Below are experts of layer 5 (counted from 0) of a mixture-of-experts language model. Rows are named router (the router's row for the expert), gate (a neuron's input weights, with its number), up (a neuron's input weights, with its number), down (a neuron's output weights, with its number) and show model dimensions 0-63. Each number is 128 + 32 x the weight over its row's rms, rounded and kept within 0 to 255. Numbers have three digits each.
Before each expert's rows: a language model's description of what the expert responds to; "comes before" lists some tokens at least twice as common just after its tokens as in all text. This comes from a sample of Wikipedia text that the model never trained on. Tokens count by the router's weight.

# expert 7
Description: Prepositions linking a noun to its complement, mostly of, also as, for, like, including, plus wiki section markers == and ===.
comes before: " the", " a", "See", " well", " an", "History"
router:125087106107114129078129159192145136109105087103168099205149113102130138131083165117131074112143156157142111135094091158129157135101150142125092133143125127111097143108119123091126142159121135
gate0:172191148148135033117153106087077112169189124118164131122160148130120134133162077171145193149107142129166127118178101073154100104119138115091170143100081182117157094154134174157127095128157136
up0:088141141157142124201142140155114078104110121117137139132093166076164196110133108146115141105133094113170123135148168150166187162136193119096163152126199089132150153188117131118123121119195079
down0:101116117149148173148122143112151146178114124054098123148101140121209135166090162111113183160110127109124114108167116125201099074136113109135099148130118152106115107111169083173157114110165154
gate1:124150114085110139164117121115160162119057113154063131111138111150129132129103085171149109081081169099129144078109155124112107095110168144154157174094131093128146036152179149146163082117156116
up1:144083132074118125174130142130164163114078102143129092172133104187145147096067140096122107062145129144161093089104202165105179167144119152156153192089144104146106119103153158074153157110158092
down1:073156105124141091144096152147144186103133131156195157126108149156161110085171106159085170181143122138198089104168132206076134112091150123104114098193142086123163115125112075179145140127140079
gate2:124175110109161125181164136077154177076033098111057115148142124161202108161122066115093085112126087103110107132122179108086129119104145134143130086106094121156159085159153178128153131132140115
up2:128126125124152110115092075110103053143206181124164127102181119138056171134129161181157167083148156085135130149168104081169085122150165093100133131175137128107102150094106106183158099189141082
down2:094110123123119109091172141192078063127082172118060132082093078110103146142091132105084159128087121092124110146128102142112132140069152117118158133111125131144139087120138137158140096184097157
gate3:153125113078063157130085128063177195158116126125057110090131087167119099141117075141132098135120163133111100117099171092146099118154122174139167111144187111181153065142237120128078134108133140
up3:109138162172147077089164127164098096080106110111139109144104198147157127156143147138174145104124085100100160137158110162073147137084187089112076095091093134124107179191065159160168086175133156
down3:230117160108117141088179085163083101149117142184191151137144115112117083087154088123168099063175143124137124098097141070170154146187081168180158180077073136169189126152113159152106074135142161
gate4:115141140174155100174149129099079169163138108179147143128144107080061149116181087108102102099141146108154103129168157079100102075163093131109103173080119106128117148143165110095143163145122106
up4:139146135107130068159136167127140121154158033129120182116124110128173132128131069102206158102156061142138091095112194151136160101169101089118129092172117080111125149128135096130131160176138158
down4:095062089092107170138135222147149106114142127090127130193095093175169083098099168068093152180113142089128127076072124084112124136128124122140094121191086203123130114104105136117145141137105120
gate5:160113084084137088127183094122091129088065070134077102114079129156095159150119108128134093111093115132107140099140162140142213102093179121092125077073130069092172128150152201154170082150149144
up5:152070105187125131080142119146084125177105155139049102149080099069143119149129102136157125138080146141139167062088094154095178118055093179171115143129098113085153117190103141134127107137104138
down5:107091125123106097121083158101102109139061241125164169142110181101194143097165081126118144109128112174151062160127184131134154074141164166069151171152092145125100135163127134165128095086162158
gate6:138119107158117122158141150118112137179151131139074171136152106143203137121163126108102120187118146089182144088148126146077102108164117140132062119122124085162130134148176089095177180127133152
up6:164155141119151131126132113074149153149088096111174084118100137147068150177059111142135162093158101121168125160156105139120194115100132126120186196122103150116091143142113109128127142179153124
down6:152139137129097156108130142139114123171153085074091084141105183089104139113070103151164093145133174177100180125130115114108113155120154165129120111098113143130208161141073136122134112091078165
gate7:080160148169150162156111168094121116127139081169101109135127115119108103137125091211112158139078149093138137163139172179166086116171127084109105164133140097181153112184178164154124133142110156
up7:139175124171094134169092061072161111106141144107098123097122111144135118114174060102105158151113103176107112130169102118123103071128100099126145104126145156107131130112072087130181177128143158
down7:117082099141137119127057192161146147159109157154136132173146143186108128116115200114128138107125124121143110079098120124084144095125133158196150146080108123167135055147131143144181096093144107
gate8:169120142134132136122088102052144164090095147095145104120086092127093149130091108134081102118176124105127113175181124074129122138108096137135121095069146123139138162111156144102109126112098163
up8:096136122147099136122158116148063166149125109163143148122107178163082188135146109157156161117154169121094124173137137180156157173128169104139134180096158157169137125108126206195127105152183077
down8:134115096192138137127167115112098113130215116155120163089166064144109150095101149119126091062127104123118160095107108154182198064198138120132117143131132104183100165119125132065136097158196098
gate9:097171110155113117116095161126145121184132149166133188151192130127189132142164079199127155120071179056141121095071146152098127062192067132153107094122112068153104131165150083109117109089148144
up9:171189163112121128111098084134101148169132118134184108084073136132049122159126108069094191113168108092096119166156090073138117217108165106092140104188156105124169186077182153180147141129128078
down9:118118130126158129142172091153142181144101093162173147152141163127157086130172092150199075103086144174132070076147128152070177087100151123127104150183086151127197152161037153120141135131132114
gate10:167193075146157152213112084092201137127130107122153113129156079109180093114109054089076083133116123151109107121102133109181138108103093053129141121178084116123112150141127115095146209136143133
up10:160176086057121133150080141129168159131120099101167118147158100153163123086113130040093113195147111159104127112083138121139156142081110138106155124127093130134137127105129178080107172149184086
down10:135111131118142078122159083095148098107159170172118177087121106091126144153179165123132117147173175102155147155093158140145106158130077156125180097129105075155098162092116093120101104113158116
gate11:160149151179122125184153121180098114118154137075046187132134154096228088123072143104152163203111110170120107141122121134142142105176171101111118118102131130149112079167108126100123120160114155
up11:090114163163168181097152088165082129103117159118087166167111088148170093101069149133140157131146189137096133174110178136157147120134141129177184141131118105109110123074094147110071124125134127
down11:160129163135123153148073082081142085163143176158085069140145111116144116203074110117147128096105075135129181127193142119133096091123173158174096130141143113120103114101145095101133162134149100
gate12:050188177155115142130109117079120100192152178125132168089090145092191083116186125116134114117162152118096126147095144168162118156150125153119191139117078077094131105139180134180087161120132104
up12:126124150123103158065173135166100085151102156137101159104110172148129157153174163161166178139153119123148125134127163093081109130164081154126177109107108095148177123159155045105120072092100127
down12:133154159128075133123110172151092138126151130123160121127144156137151133099178176128176100082115142142089149128083125145102134184127111148157178086143112126142138084115107106192054074124132158
gate13:128129130109151168120183184102122147052100106159161080120081116118122161132152126129111148097109135093108158165224175147087149159117131091174148171133144044121175147101151133119169209158096122
up13:136163117136116115158087129193132144210137147134093139071167166149154112110146124112129122187180113159097080080048118079112105144150095095102137148143093177112103118127154189134146128077127130
down13:135178148104152101096064125125106170184085147078047130145131152079109065137055118107120099161178077107102187175072146118100112132093082105158104131116152104098167107122133077141154138093172136
gate14:103122108091105113123183079119056118130101157121131193147141148102155149159134127105110168169116126059098115169143134187120090143136159136108122160120119086148130153186126080189097068135187113
up14:188191122085091105085102170189169166203145100109138162116126208183135106146169148126149145101209137150187121117167135149091079163134095114095160071118103150145144164124185135159119146108116057
down14:165167115111142085127071141151091129222120179097104127122082117143125107163108154115141202090088140068131163094107108096110181132105070112165069126135110096114129056125101133114131099121173111
gate15:101160114151156105138104113103077211131126128090164127127083166087083187098112084150089137150182108107148157143162110075104153119108138116092139140099114152166105122173161106172114169144137126
up15:152141186132101139111172117144164091128142151175144130091154154110134039188156132096126147091096157171134116162176129150185104072130147075113060105119148107130168122097080152078186097108123099
down15:066129086126138171188111136158154158174124146083158147155078145068117145167114125177096134165168138114101082168135114085100153105155164068071190155168147120175123143135122093123130143121154190
gate16:154096172169105136189115175097145101144149171141087146101142187168115121139189144147115142116131061117127116100143112098143101134164056130096110137108116108178157066126194085137127119137108102
up16:123095131129111138163120165101155090123171180126144128155164197142105133122172146125073129182102151146089118090140071118122119117114126134111105099071150177120164094082102098153098113076119133
down16:145181181130132101122133105154128155175212099160110137127251114184156121108156129094160189183099138110150085112129143074078130196115100140124089086139131108142149102117131150107137087175182144
gate17:149169145108162189137169114151098128157164089085126127130122157071157130059109117134136169104149131113114108102074112099161110131107159090152107125190137103105143125148164192133055191107137152
up17:032112145115048109111135137111108070068091096144097115101123127134112164184164118115138093104064154121095102088127146113105124151166114112115131128144113163096110190039073128139154105135133182
down17:109117114171113130181122122135112147128094132066106106110108197104132174083180117108150120144144140182163099135148168148218168108141081125085109091138135123115166153133095135119147102070127148
gate18:189115080138073116139180162137133135147140143148119144163147217115173115129163141135176129140163132133134119088089142150101140168114163179134094099064082114148172065165202155203111087134166136
up18:183146147132188097116181078099143183134153159083072111117117110169151080142114149131134090162108108151126140111153124106161178122104113086134134134132084115121107178118074088053122114191109127
down18:105109144139092085142192106109167134064118140100172101111196113100134134111117147131142102123092123196156113131112135166178152103165172128132174156127172104131090124111136077139092095147151121
gate19:158136161138061080091110073182080141139117192186081171129124129136207122138115110086140153159140183176129131104105175127111113090110124154149172092126149128136175163106139145148120107087135118
up19:129172093157140110195202150104108110085063113078148105135144090130087171105085123151050108080078051133169133126122141105091151088130104123117120169180133110125129098185130109077095146137096130
down19:118106104149083116147193121164166120116127161114086127100143145147067158128169139150079132106112119156103031126093146118148121099145079083105126115064166122157095148231164073138147125114176127
gate20:110137145118170073072111109139141150133147058140137114071140113146146125133124064062170126101134125162086118146129153109191105141144124153106151187165162122094113203081113122066171111184145128
up20:102077083151115125149118248148119087152138114113136063110145127095107149179150141116186132079073142124162126093170133074145150110150150142134108190161140143095094128107106078073142094160143141
down20:148134179090123121130110117184119199101055135128091139107115132167154081115139095152164119109137099132190189145122163126107169118130146160134068109089109119125040103074096171147121094124114091
gate21:099151143119073139076126142183125122131169093143097112125105134092103124169151037140132169146097160108118140122138147153165082166132105144173138092099092161107091074145187182149125116134141171
up21:172184087139127100171170150081083176122107132082119094144162094120117135147094112142054132087079121065147129186142120078073122045134151113122113103190126127117148127166159090125102121161158161
down21:168175147106101128153148114189127087143171190162122136085171135103070215125111133132153093142147175144126097089117171121097109070114120132125148162082139135087096151135132115099108140061147202
gate22:095120141148138214121118098130093132097080137132078187143104106147159120094155129109133142166148137097047114082091105135170125129172188126157151105163121103133117142115169157177179117119142157
up22:099131115092157092080106136194153153118186124182184106130175121139128098137139145098100139120102169118130091128142135178127096111135150150156112103071131199120064091073113093081156128103122125
down22:103082072124099055153172145185129174114141104072035162165117121141153123169165147154120105112151146050103133049166116080146151133128143138145100132164083160145134157107132121168112119107155146
gate23:152145114081135063181146165114140099120070094095152102099174153133111187114099146171133111117084135121166110135142103104146183084101169147078088131141157115131132078174140153153171172121158109
up23:109112108066123077150135142145127073171056162103102140143175114123106173122078144136144112133107140125142129112076113155139141101099157155116107184148168118107121090165140150148105110161146132
down23:116147109081105135078147126106166106152142163100131178123125147144075116107124118064122117196190099153099093145087135147084081121087165138116096125086122123070203080101160155103109088070123074
gate24:133116148150075159114112155185081152181149136074102083108193102110145085074171170109139145090154162173157126153127155063158092124072074108115105165158106154135125085141064139111105169158117074
up24:116136109111103097153217106092130102057070053090164150131047083139066161120050087125094097106074138156158171174168144178101127140151161101119128182100198139154203194128110131118117136215101165
down24:122108144117104142183115050190122108099112171094136140125128162088162158093150117124112109114086142140118099105157117137093112085114130165158156168160120130123161143185040147174097084113059153
gate25:203130093120133076108136050154084112138082149113110132149157146162124143219094130147135159101070106155156180137111132140147115090101137117102111133046142146150113148174161174170092096128106123
up25:189062080107105082113160061155151103160112116106132125182145147092066150200092171109096132116085138164172149118113136104116134113101123125100155152087151125135141139136106122159131090106101067
down25:111125086160154144140047111093087139112130155097145139208082137162113050177123110125145057144139085146113144164137095120131148110110109091142138184122107089135046145181098092145160181129170109
gate26:172125177094194133168083121122163192163156122146142124132144136165113155096128128121065154174178124070133180098157107119062152126101147081109135090162165052129125155125173133116150119191136096
up26:102132129170080080141197152112139089104119162142088173107131156137130135163150120119228141095084052189091096157143160090150107144152127163145106124077104177186156052119102090129119094092130179
down26:149070101123150085149113148140133124169136076117137170131145102190167139135156116174122196202174152136092168136144166119174115097113112168119129125158106095159115106126115110126184151107132106
gate27:089128087133164103109165134169136126178187161168184186110179131132134109145105158153180134126137112091182068077098088125116142127142144141098109165152126112143112048161172114114133079163150083
up27:154120132129075155175098149124110076102136119060110098148147115063093148089153151144082179106121157145150145184143142124151090132124164118130152097153158178122133138158076163141071123054092124
down27:155115141114108177173108134111095118194106090205166162176139151142165174067116126151132159147144115191073134096130179136164117107059137107093097080184084137118159124121142150104111110095176119
gate28:101120126133118129161155108062121106108116091176121147124088159115117136175169116180106161107126179087137139118136153091122117184146136144086123105161156161175198153140110145163073118116119114
up28:131108127149107110109144113109117176153087170106165108137125068184139119085093123145151110139152079135142168141150077171105121129127101105161124175075160085119136116113134129130176139179117133
down28:130079091121180140147174107148122075142149113113118129078119090086153206099104076163091116106146084078146137134128122113118178110128148093170149082147126107164108138116103130091143189139098168
gate29:142127113119117140136242124120182170157126155138128081147151106126181093154126104077127096076190111125103081141144182170126132119137131110154095134120121100144141130109149038063133172188175170
up29:157129122092131158140155100111123079135103091080098077129107157177113100160148099124137106168144087181127103113143071173192153167085119111137072119103171099184124131152077163150159154140118171
down29:155183141068123150100123099141147137107124162106103128162150108159098187086079147094140087155094146178105168162095100113103120163177152107099083089111138107106096111067157182200148124142128204
gate30:171115088141084133153169098096124119088162177096119114119117120119066079169134135194083103098151137128173165116167119146110102110181077165094112120105162116152144106128152136130152097125079132
up30:128175101091175079143166126147156084098140083144116112143218160169139160121138102078135144149138122138138108139098123138148085184185066091133129119172098154148082160121107133064079094144099141
down30:102116164121118124153144185157131110059138111130127078139116013135128146124069154126140153132104147137135088127174134142071086093155135114142142127134099113109190152145108115076099074119128118
gate31:138145115180082105087184105143160182136147104147146110115175077131141106140116124099118174105106167097131102107141191121015077157094100114182090128113181119152119114132234116166128113192117126
up31:155152155126141133161124139071141120124105093120105156052117185159091152139174071125139110179142038141113130173192108108177154080139121112090176138121082110143108154135065115145154134145117116
down31:130116143143084058145180148129110089102145043137183122135174147082139129093110107135144062167159093148098144101129137112145148062109092127095131136101126114116105173080168139151118116126137109
gate32:179116082067121151135174166087172166126106075094142079142116111188132124141117136079077069111128117148171142100141123122116151118102082078125147147149156058173165184126081101105164133164148126
up32:140146096137149097102155130131118158161160133124148105163113162149099126149150119095130141163034202141184135105120112120107118130121102102161188132105136105144183123138101127136144132149141123
down32:126143086097104143164142125121145126106124163184185172139117137125189159121165176094125113131100138129111154138145095179199124122130146103161143186158126139207126121113118155175067102103143205
gate33:120098125070162158183139181074195110111086099124139076150111121127100134080156119182112127102179122105129145106062135190153135208169099145116084148187121067163156132138146140112076180117113112
up33:149075079130129166105075121093091107136117098160116047116108117143174127141176178195189137125121165096121160108122090109130174106104124157174124115115140081129170105160128124151180108068161165
down33:098098139137105082135147131159117146148126127124189184158165112143081212111086139132142172154159186124151104177087159117163142129131159174146166163154181134177136139129078121159101154132103154
gate34:133117150179097158151152136153157143109082080123078109128118124104149108139134112098136097140055151180181081104111145143123086164133113142161080134118149155140102097121204150088069206185118162
up34:170164063107207169147124133080130091071083170118147104139158097128084085114109091148060149177134113123089124140125107109136110128148131120127159067116109124072114071133124167137195112078094134
down34:163117140159134096082100195174178155213154117125142118090114099103168089150152134126124151094154109069150121140095063099137108064169129110084137103149127167095113110119183099133166173164180125
gate35:135155103125044146138174159104171102156149168151035105140168157154157094132171109147117204148137130168136130075128150072130115172100071106099131081108129153162157155141107097138102119134100151
up35:161112102144065083085141131121086158161077147031133109173109095149110109164125130170075080065134089108127116160111234117116135123125117166161115196116107151113126120127146122110086146223085128
down35:156129117097126105067142203135102111154131083161148096163122085111117167125121134109113176117147143057162153121124088150014112198128159137121100196127073097111109157060112150169171147125150143
gate36:136163131091155132123134130125074141081109115143163149091112121118148104096164096131112152112143057071128139168112123164131134154145090100148075097164114061127122124131129146131173203156098159
up36:118092097110116069183198138104152142113188146170075116103092109081071113116147107144112139070156168156175123162157164109145053080146057142117127174160175070195168131148124103096131160090115124
down36:107093097152150089134155159144110153148106143136123119142150090141142126164147129075108108171072129111189159113150148118145167098143094104120090137104137186099092150052130117094084125108146072
gate37:088071111112119126084117136149130073164152122130144112145099203110120143111085148112146128152186201159063115144105081153121145135121159126131155137141129111132092132123082126126135119119148126
up37:140126118158068165135155103152166108081120139142136079146114094093092141130130131114083113198142125102150137148165110115125089158136131132149146134089135153129152096145119138100142096142128105
down37:157113097086152159134154134139130119109130105109152151156053120159193141194153132158125178154133123084070119095123128130149152120144095084148087105192123181127132143146118178088050128163120131
gate38:093175122114191128198108148106046180106082113136077146120177084146167119105113125068115100146123086152127124126198132140109167119086166101089110156112167154112148118142123191175151139193129098
up38:083124100154174127205127163134125110090078120169146104131187069167100174113135110163140135157116120159123208114196082148141115119132101156101132140183114138105097138141092117054169103152142110
down38:161142127098159128101113108157119129056140095105187138099157133114099153130160129120132130163124094132179160181120131063127148156123099132172177083116106123098075154114123111126100104161125135
gate39:095128114203117138103121089158077079157188168177118227078083165101122119110121114100135119151143124158146115101116084143152086143143130134062101156102126104150191117142123125153180091135130132
up39:115141037188134095150138115145070163122168135221041152116134101107101121145101120110087105121089110160116098074119118130083122077120100192118110114122132183125148122142128104112154083172104141
down39:157119114085157098136191137119133126114100127129124076112104073146064123148068140126128137102103100155133097108153116096129159153162138150135174139099168166135102125139145107119119167148112096
gate40:161147123111101154159219121151159170120145124117137135130140077134122102140125101109044103176095159087116168161153106172139124168192170060123104150077135139116119133145148185128121151162152149
up40:163086124144126073123206095158153100192117142128128116160162116152119123110084154094129102175148176120152188077109093163113132163142126126124108175086169144117132150093124171150174126135138129
down40:144097143088106124141113137127182184091165161095141141165131157144088050157146148125111141167120110147158081169181181121153093081159113169102151162111170120132121188116144130117134133131062096
gate41:193139098121169156085099168103156176159095151137099098110188071202184066156106042105052086130217083106105074135157149142077141129094126096122116090061115134145117150150200143155189161153141155
up41:102126158128118106143164067135137097151132112125151155128087191129114191132137184199203138091112162120178152110124091086161149097163158115130142169165105153141094133132128159105112072121116095
down41:147143078117104077109124137114111122102116109123141127141157111084114155087082076144130148139101084151117172112087137073154117148133133132143173116077110091187080162168157169132192156104089188
gate42:161114119120124146156182161103149116103090074090125086152065136103161106125129118139137137126103168177150123095068129170115205084081119159105110117137153089155123092178106152091117154086091093
up42:102161089102129159098077120167089141113119078160096073084066094142134138165143098130095089136067167073145130092097060162141128132087131163115166047132081115074174096141140164146194124092170146
down42:084112100197161140159136115097107159130111148101131168144160144117132148117130112145120097152143071101185074126145153112224185071182141130049110115186168136088171126100095132078112126141157119
gate43:127132118117206160074163141136144113099154158105170103097150200176173127156137139112143143102141062132113103141140084195164129167125137114069149104144178124140108057171100110143099124116157149
up43:090099131098089131145131178152130124159165112101143127142157148140040144139179126116082071093170152101111087125129137174219098112100144134080110168149105125146080128130199157145144076142160127
down43:149113088104098126153127083193123158118100174134149114156114138092119176112173110141127123181136096186138196151152186068124164123124138154138133170084133120082103120103093148137146141087120131
gate44:139169168099106162154111117119136190104160087123165154139147146165129086124155091158063088098123136041102132127193127132123084150162188144122136136108132133120154154146192140142065142126147083
up44:130134086151085165143167157105108144169145118070114116151171187160148081161172150148085113107167087120157120128158101175113171082089093102071091083081170113166084073150120134190168083163140139
down44:187146129120107154068125122156041123086164086122087149148126106197165177154134098133099145111081089093115150169124161079142140150174159110169153083090102122128087138151132198132166111124118086
gate45:119116133080080150067171127172151170098143181181098170131097159145191094160124133100112127140142182100166190101116097131162114199143146140096075090062212110152146108176149151180080145151147137
up45:120112174183161096126080102148104066152096104101117121148120126145137134103087159144114140179129096130148181070071123139121176110090131149091143125156150112089128074139184156105194118133157162
down45:148113103128158151130148080109122129073165142135141166081099089143180104183143115191146144129102148122219082112163123165116111062173118101108159118166162120120136119091139116163183168140118151
gate46:140171109104146124234120161152127172108135135093111092113105125134146118140132092120062168135096112127182117128149075155138095164119127084137141153114161141166148155171159146133124170142108129
up46:175175088080195074144116146141086165183129111156122105141115085153150136149097084067150136137096148129145064060139138137142136158115151124165158170068188129140173153176156166117090142127142089
down46:191125144115161127161161145171136094115126072122008093109087124081129079158111107092056099147087135138164150147145131140149081161100114136066130188082094143144113149079112066101136178122119118
gate47:117134111154147152149148177157135171168153069173064152086161167083125116148143130090152116106122177105110128133103117085090123117114172169103101139164118084162154105182182114135129109131144121
up47:097111110166123106094148113149129087133133082124107117131117112106120187163145175102156113100078119071115154109145130143102132091104190152148132188127131085145172101154173124155106085128147096
down47:126119074126096134148125163183140072120139127101127108127141091126109139157147163097077172054176138090119057118135097152069156151187170100168123166122145103162065131147146115142100072113155060
gate48:129153127066077050103126094156092070125168095114088142141185166155136135083090087116114138142147139161087097104097126155185109159124085092122122069080142140123145163165139085144104138132141162
up48:133182105128178137184112089186057121081110115094143138143176119141127141069114050128091104117182106108130116139130089156161114158151088095076108074161148148153104131177138139123080169181154148
down48:133100140107134154114115076121104083105121157175134164116111114064134108163140107125086093179109142119124141085158114186094146135037105129194137155116171063051067151120097100055099149119158121
gate49:089107149175073137144183161085140138080123121118138138092054133146130166084137097131088072030125171124102124114130189096125139104129120151123147130117126125145170156124130134151075175067097110
up49:136142172159100058192110174148155162140163116122121117130158140097082119127158171126142102154109084149129099090134122126112140108166103141102064105108127202145139077152091143111140158210118134
down49:175126107143135179161108163158087135129110081127173072110100115137108056144185124136100156089130100110143198149104151088124082139158114077153152184088118088113110119090187152195130080081103069
gate50:151136136149093100155069112148097102157137134126100139130150132103122124111133095163171122113108149099202175105124114133084038117132065116127118104170104151136140107182119083146120104121136150
up50:123150076162100169107162157109176182152169218145180126088124131161134071146149131105075179212125108141119081145138083138133157134124090130142137113073152105134144118117135153136170137117118135
down50:163137111102105118117135082149181188098129128110106129078170151138095172102153173116096142072158124102102102050095166136117135157119144119131155163119102184180153161136103155175082082100125159
gate51:091157133160205116159166121105116116124117061153108161128175143120126199131160122098109143107072158115108120118108084149089159099144199061134109080130150091136097102134104112131146131128117124
up51:096149081139165130118138161093073126093141097103062119125137160147137102133172151076088148102123110147062131096103096158128194105084164071104163117140152065119116131127098180092176098108153162
down51:132139084064141133088131081158153180062122158112142131136132146048114120106108152102117031150120138178186138164080131047145131157118113171128161146150124095187150161099124137150131132127110122
gate52:098129115130089113117088106108098186176086205139131171144143113107138056117111129162164131125113093150072173135147148139117122125167149116122099147097115076127110094183120153138139074149172132
up52:140079152121084085137110153152160133155104149183112149143127092104090116057084103106105121098221101158135111141112152126109134169170131124150091215168106162132108109128112136096094119112082094
down52:088153109098113115142076126114122143119165104106206184165146160118111195096132110089135073148184144140125145234086143131178099119124133117082157153097082188077124115122121120108112137126114156
gate53:121134104103144081103136126158040127104133149182129163109135111090107139097138153107118146180110126141082096181199176145152102130125108170090109138100143154177161171113124163143138147123147173
up53:145118132070143063077103115157128158111120132153166154121108106092100120110105143100173096153118104170112102159187164155153147126106117132082099102131106147134098147075152214127158142165162129
down53:147113142108142121117109124027150121133170131125043114147181165078175110196157084133095140126112086125093166095224103064138073131116148116133155128161116083129164158051141104109159170073122158
gate54:147070115099140082071196028154121088156129135125184152095107181130107103126106111115170145147086137145142138156128118186157130147163145084116172193082163113138073056173131213183142128107148116
up54:201140136096209095069135159165135111156153156163150109098112124122101107111093107115175170102043097142106101087107126100175117121091133131162103129176112150118116077130130168133157141109113134
down54:128076089107100113094099092102147099132157133100156163175108116166110055077173124103152139157114112140096130108080165140121138161133155123180098111143129067140131114135105232149102148161115106
gate55:139160175154090150084132116166127129142142135061107160128138153180143073156141141162071142178096149056085143127097132195085099194165100120149084120152158154139120095112116122171124115143072176
up55:153152147156185150129148073149070113107111130082130095111180144165178114103143100068114146178013166134107085155090084146152096117132177128142083089123117119082078104145134176159154173110112176
down55:132133146105112154177076141143150138102157097101147100111148136101144120119123141084157126116153136181075151108115119113152138133110157158147158150158068123134104116075129138085144088150151122
gate56:142146169165142127141181164208118157167133171165120136156141141124115145114125156140137168087126143119145090154113094100073155100149131121139137209131143120156104118200113152113097118106104129
up56:109113164142097074142118144060161091140056089164126163138107115184129146111131111125134089175122104140144147087091138163113132084149104133099136117142169126129129095057103114137151158096092156
down56:072119084203104113204160075174141074126119097112134116096162157053168123068162096157096129121130105137064065119081176140170163149180117085111156097124148163106117148154167160172107121160112142
gate57:147107108200115134125127041080103111138115166145134123118059105123117105167130093207118093131102149101118160145093101172133084118099109146169155193097133103139113147155174137154176126102088131
up57:152131082101156080121100117108076101071059176115131127127142140150108176068081109082129100139180114194161138073100073141045120161062102171113105096059211191151151157153105160131098087111089167
down57:072160089154070090096146195140096130183153105174192163136114066145141146137163076139167113085115128091176112167120060165126189110151128116133107167142093125141175062124137109145113079132170114
gate58:099096119142096112099156121159103096163099194110082169126139121165154101141124157147178109132127100182072155067136119145189160126090164103059132166164138155127171148102102131210154041164128127
up58:094158138143121132157110079093168137114151099105227118145123131108149147149130104097085159100166126107121110173149130149141126124182133156174173183080138106124113210009163066088096202096158095
down58:131167109148122095092120142179083170183103125161100077177140133126139177150095092139104132135097185127107153168180102110089091119112131160153141083142161093105159114164147161123146123153121112
gate59:072102150192169072076106112105096137133132109133134132113120096189145092153141136103148118076073144067102131116121141117114124060164119162116128148079186156125133100066175156089117110090119155
up59:108129084173113120143083140172160190140125114173093104142143110143195111142076125042152095131159185090142112097093159111087088114123092187174158181126142144075113146103163180113049091121168110
down59:066112161108131165138066158156101039145168127092066100093178127105085099129133114105167135106165198177099105139142140179121102163145144099147139112121136143133104087152116098134135152120111086
gate60:126097148142086121131078098102096073151160142128057099089130142176110108164141071091128115137149149147100116116125109151110096157125156100116144105117155163121128167106163093222156152210089137
up60:154148143135112053146181169176080109124101115130147158161152169175120190153156141133127188162127098108157077083126108140118237127177127089107177113099152163145126198128167155100108168128184128
down60:150162067186145140108164153081167154111149109169124097124112096097143118119128155124091170178101133136142127140092126095136137155152122140121161115174157141146152141157131121113175175198119119
gate61:140136181136132097111109119141126090130157147165176129149135159126121107133183080161097154099137108110155138189176129148174106154144097116102129059120093190078134146145168183151124161100141151
up61:117119124129127129133175149125084151079149129089063154079068126145089165113125131183227137121086133177108162074139159049126114121116133111218161144107161107159172145096068117127131095106099113
down61:083109102148120131162143133208116148124151148127168082158091114117110141115126175133114127196094124108124108152066144129042123167109165105158116147073124097119121158128076105130120111081148161
gate62:114098137078124120181183137148108110051156147079136095141111163148082130141145179145077080061175053148118162170101152138128203146151139130062089155126177135183133087117141190130091093113109127
up62:183161106088187064112157061171131174120130144143122113161143123165131123130037103144140158156092168083161101139095150074102112138144147148168094094104146131135118131148171127119102119121148129
down62:172157136170137142141101165115153140079149154103116132069191145121137148078139134128106164189080108098075118166137036208142093119175114107178172112182069100124076138075143150120139158107119173
gate63:136137152092080086127139121159126116161146113160149142119084210148143155094142173136167131129186101149172123111116094102076092157174159098127093176093171102180168177100175168133121102087123142
up63:150130185176145114143092127124103127179113131157123193125149083115150125110176140155135187146093083111155149114124118109180208097128093156111156081182177101180072099167092097165160123114126092
down63:140167151140145118118172094074156122101112091174143154141143109105113115142170142112105157096156133063163148133169171161114184112134146113102162119131167107132098147114107073092156125111123117
gate64:109061135132112131127154051116137088157097176115166144122113095104109148157143153177093102093161095118152166168145121155161120132121098165080101185156116047119097145129133129197172161122099129
up64:188142110175172128209096189138137108122180090130099124119155149116170134097120109105141136164121112114111133079120146102097126130128141089140163123131102176178110107170161166101149112135169116
down64:122092164118169171080098171094139099168172200165131160126122134181106136142121126135174102111102153110125146137169128153112113131094087113155095201170168124075192118159089107105112136172113103
gate65:138130099093124101130175089133117220152083069165112109154139054209144057176111093121096097108084177129147073101099179133112105066170137155151101168144139119145163101117200155115090182112121175
up65:059086076209121164166157100153081087153123128147141170153147128062145108203178154143120147145134158119101163156135108204132124088143153124129183154178115123132136180123078101158106120130162101
down65:132094191119126125134167092097116142016185110089165120151099153137078161128122170081128145084133158124083164137082163104203134157085095136143110091155127158158112146143108186120099164138105169
gate66:106105089078110139149163177083151127101080139107103168112157096115125176109142176133134069103164056119140099160113165163119183151131127150086077140122113116134083089099137107143142128143140104
up66:145152080109123141147120140120138153094061074183074103162155061145103106146105108101037116191075141119091114148043116162151154120109130157142105098122146163160136106135176141098102144143101164
down66:137133106108106152131206134126139070127144106125108134125072185103173161103175128099088193129145114104096085151128146116144082099108134127112110114132176117133150115057168135147052160123132155
gate67:183121138073142144155139109122189159137061109146143081191195139125130159184111132077148118159116168149096125136120109095082152113115128092182125114141127144165135120127107102128116181189170123
up67:122135122138081125176103123098108105136110135110175129141142079109087154123150130154092093093117218119146144129100162148126124091145052109106099089156140120107145229126083134128091138139099136
down67:145108139121151133068119116080170150118093193072148126092116171109104116120119088108099131163103194123136136119064135179114140112092082161132187141139112197125153159124125120084193123158152133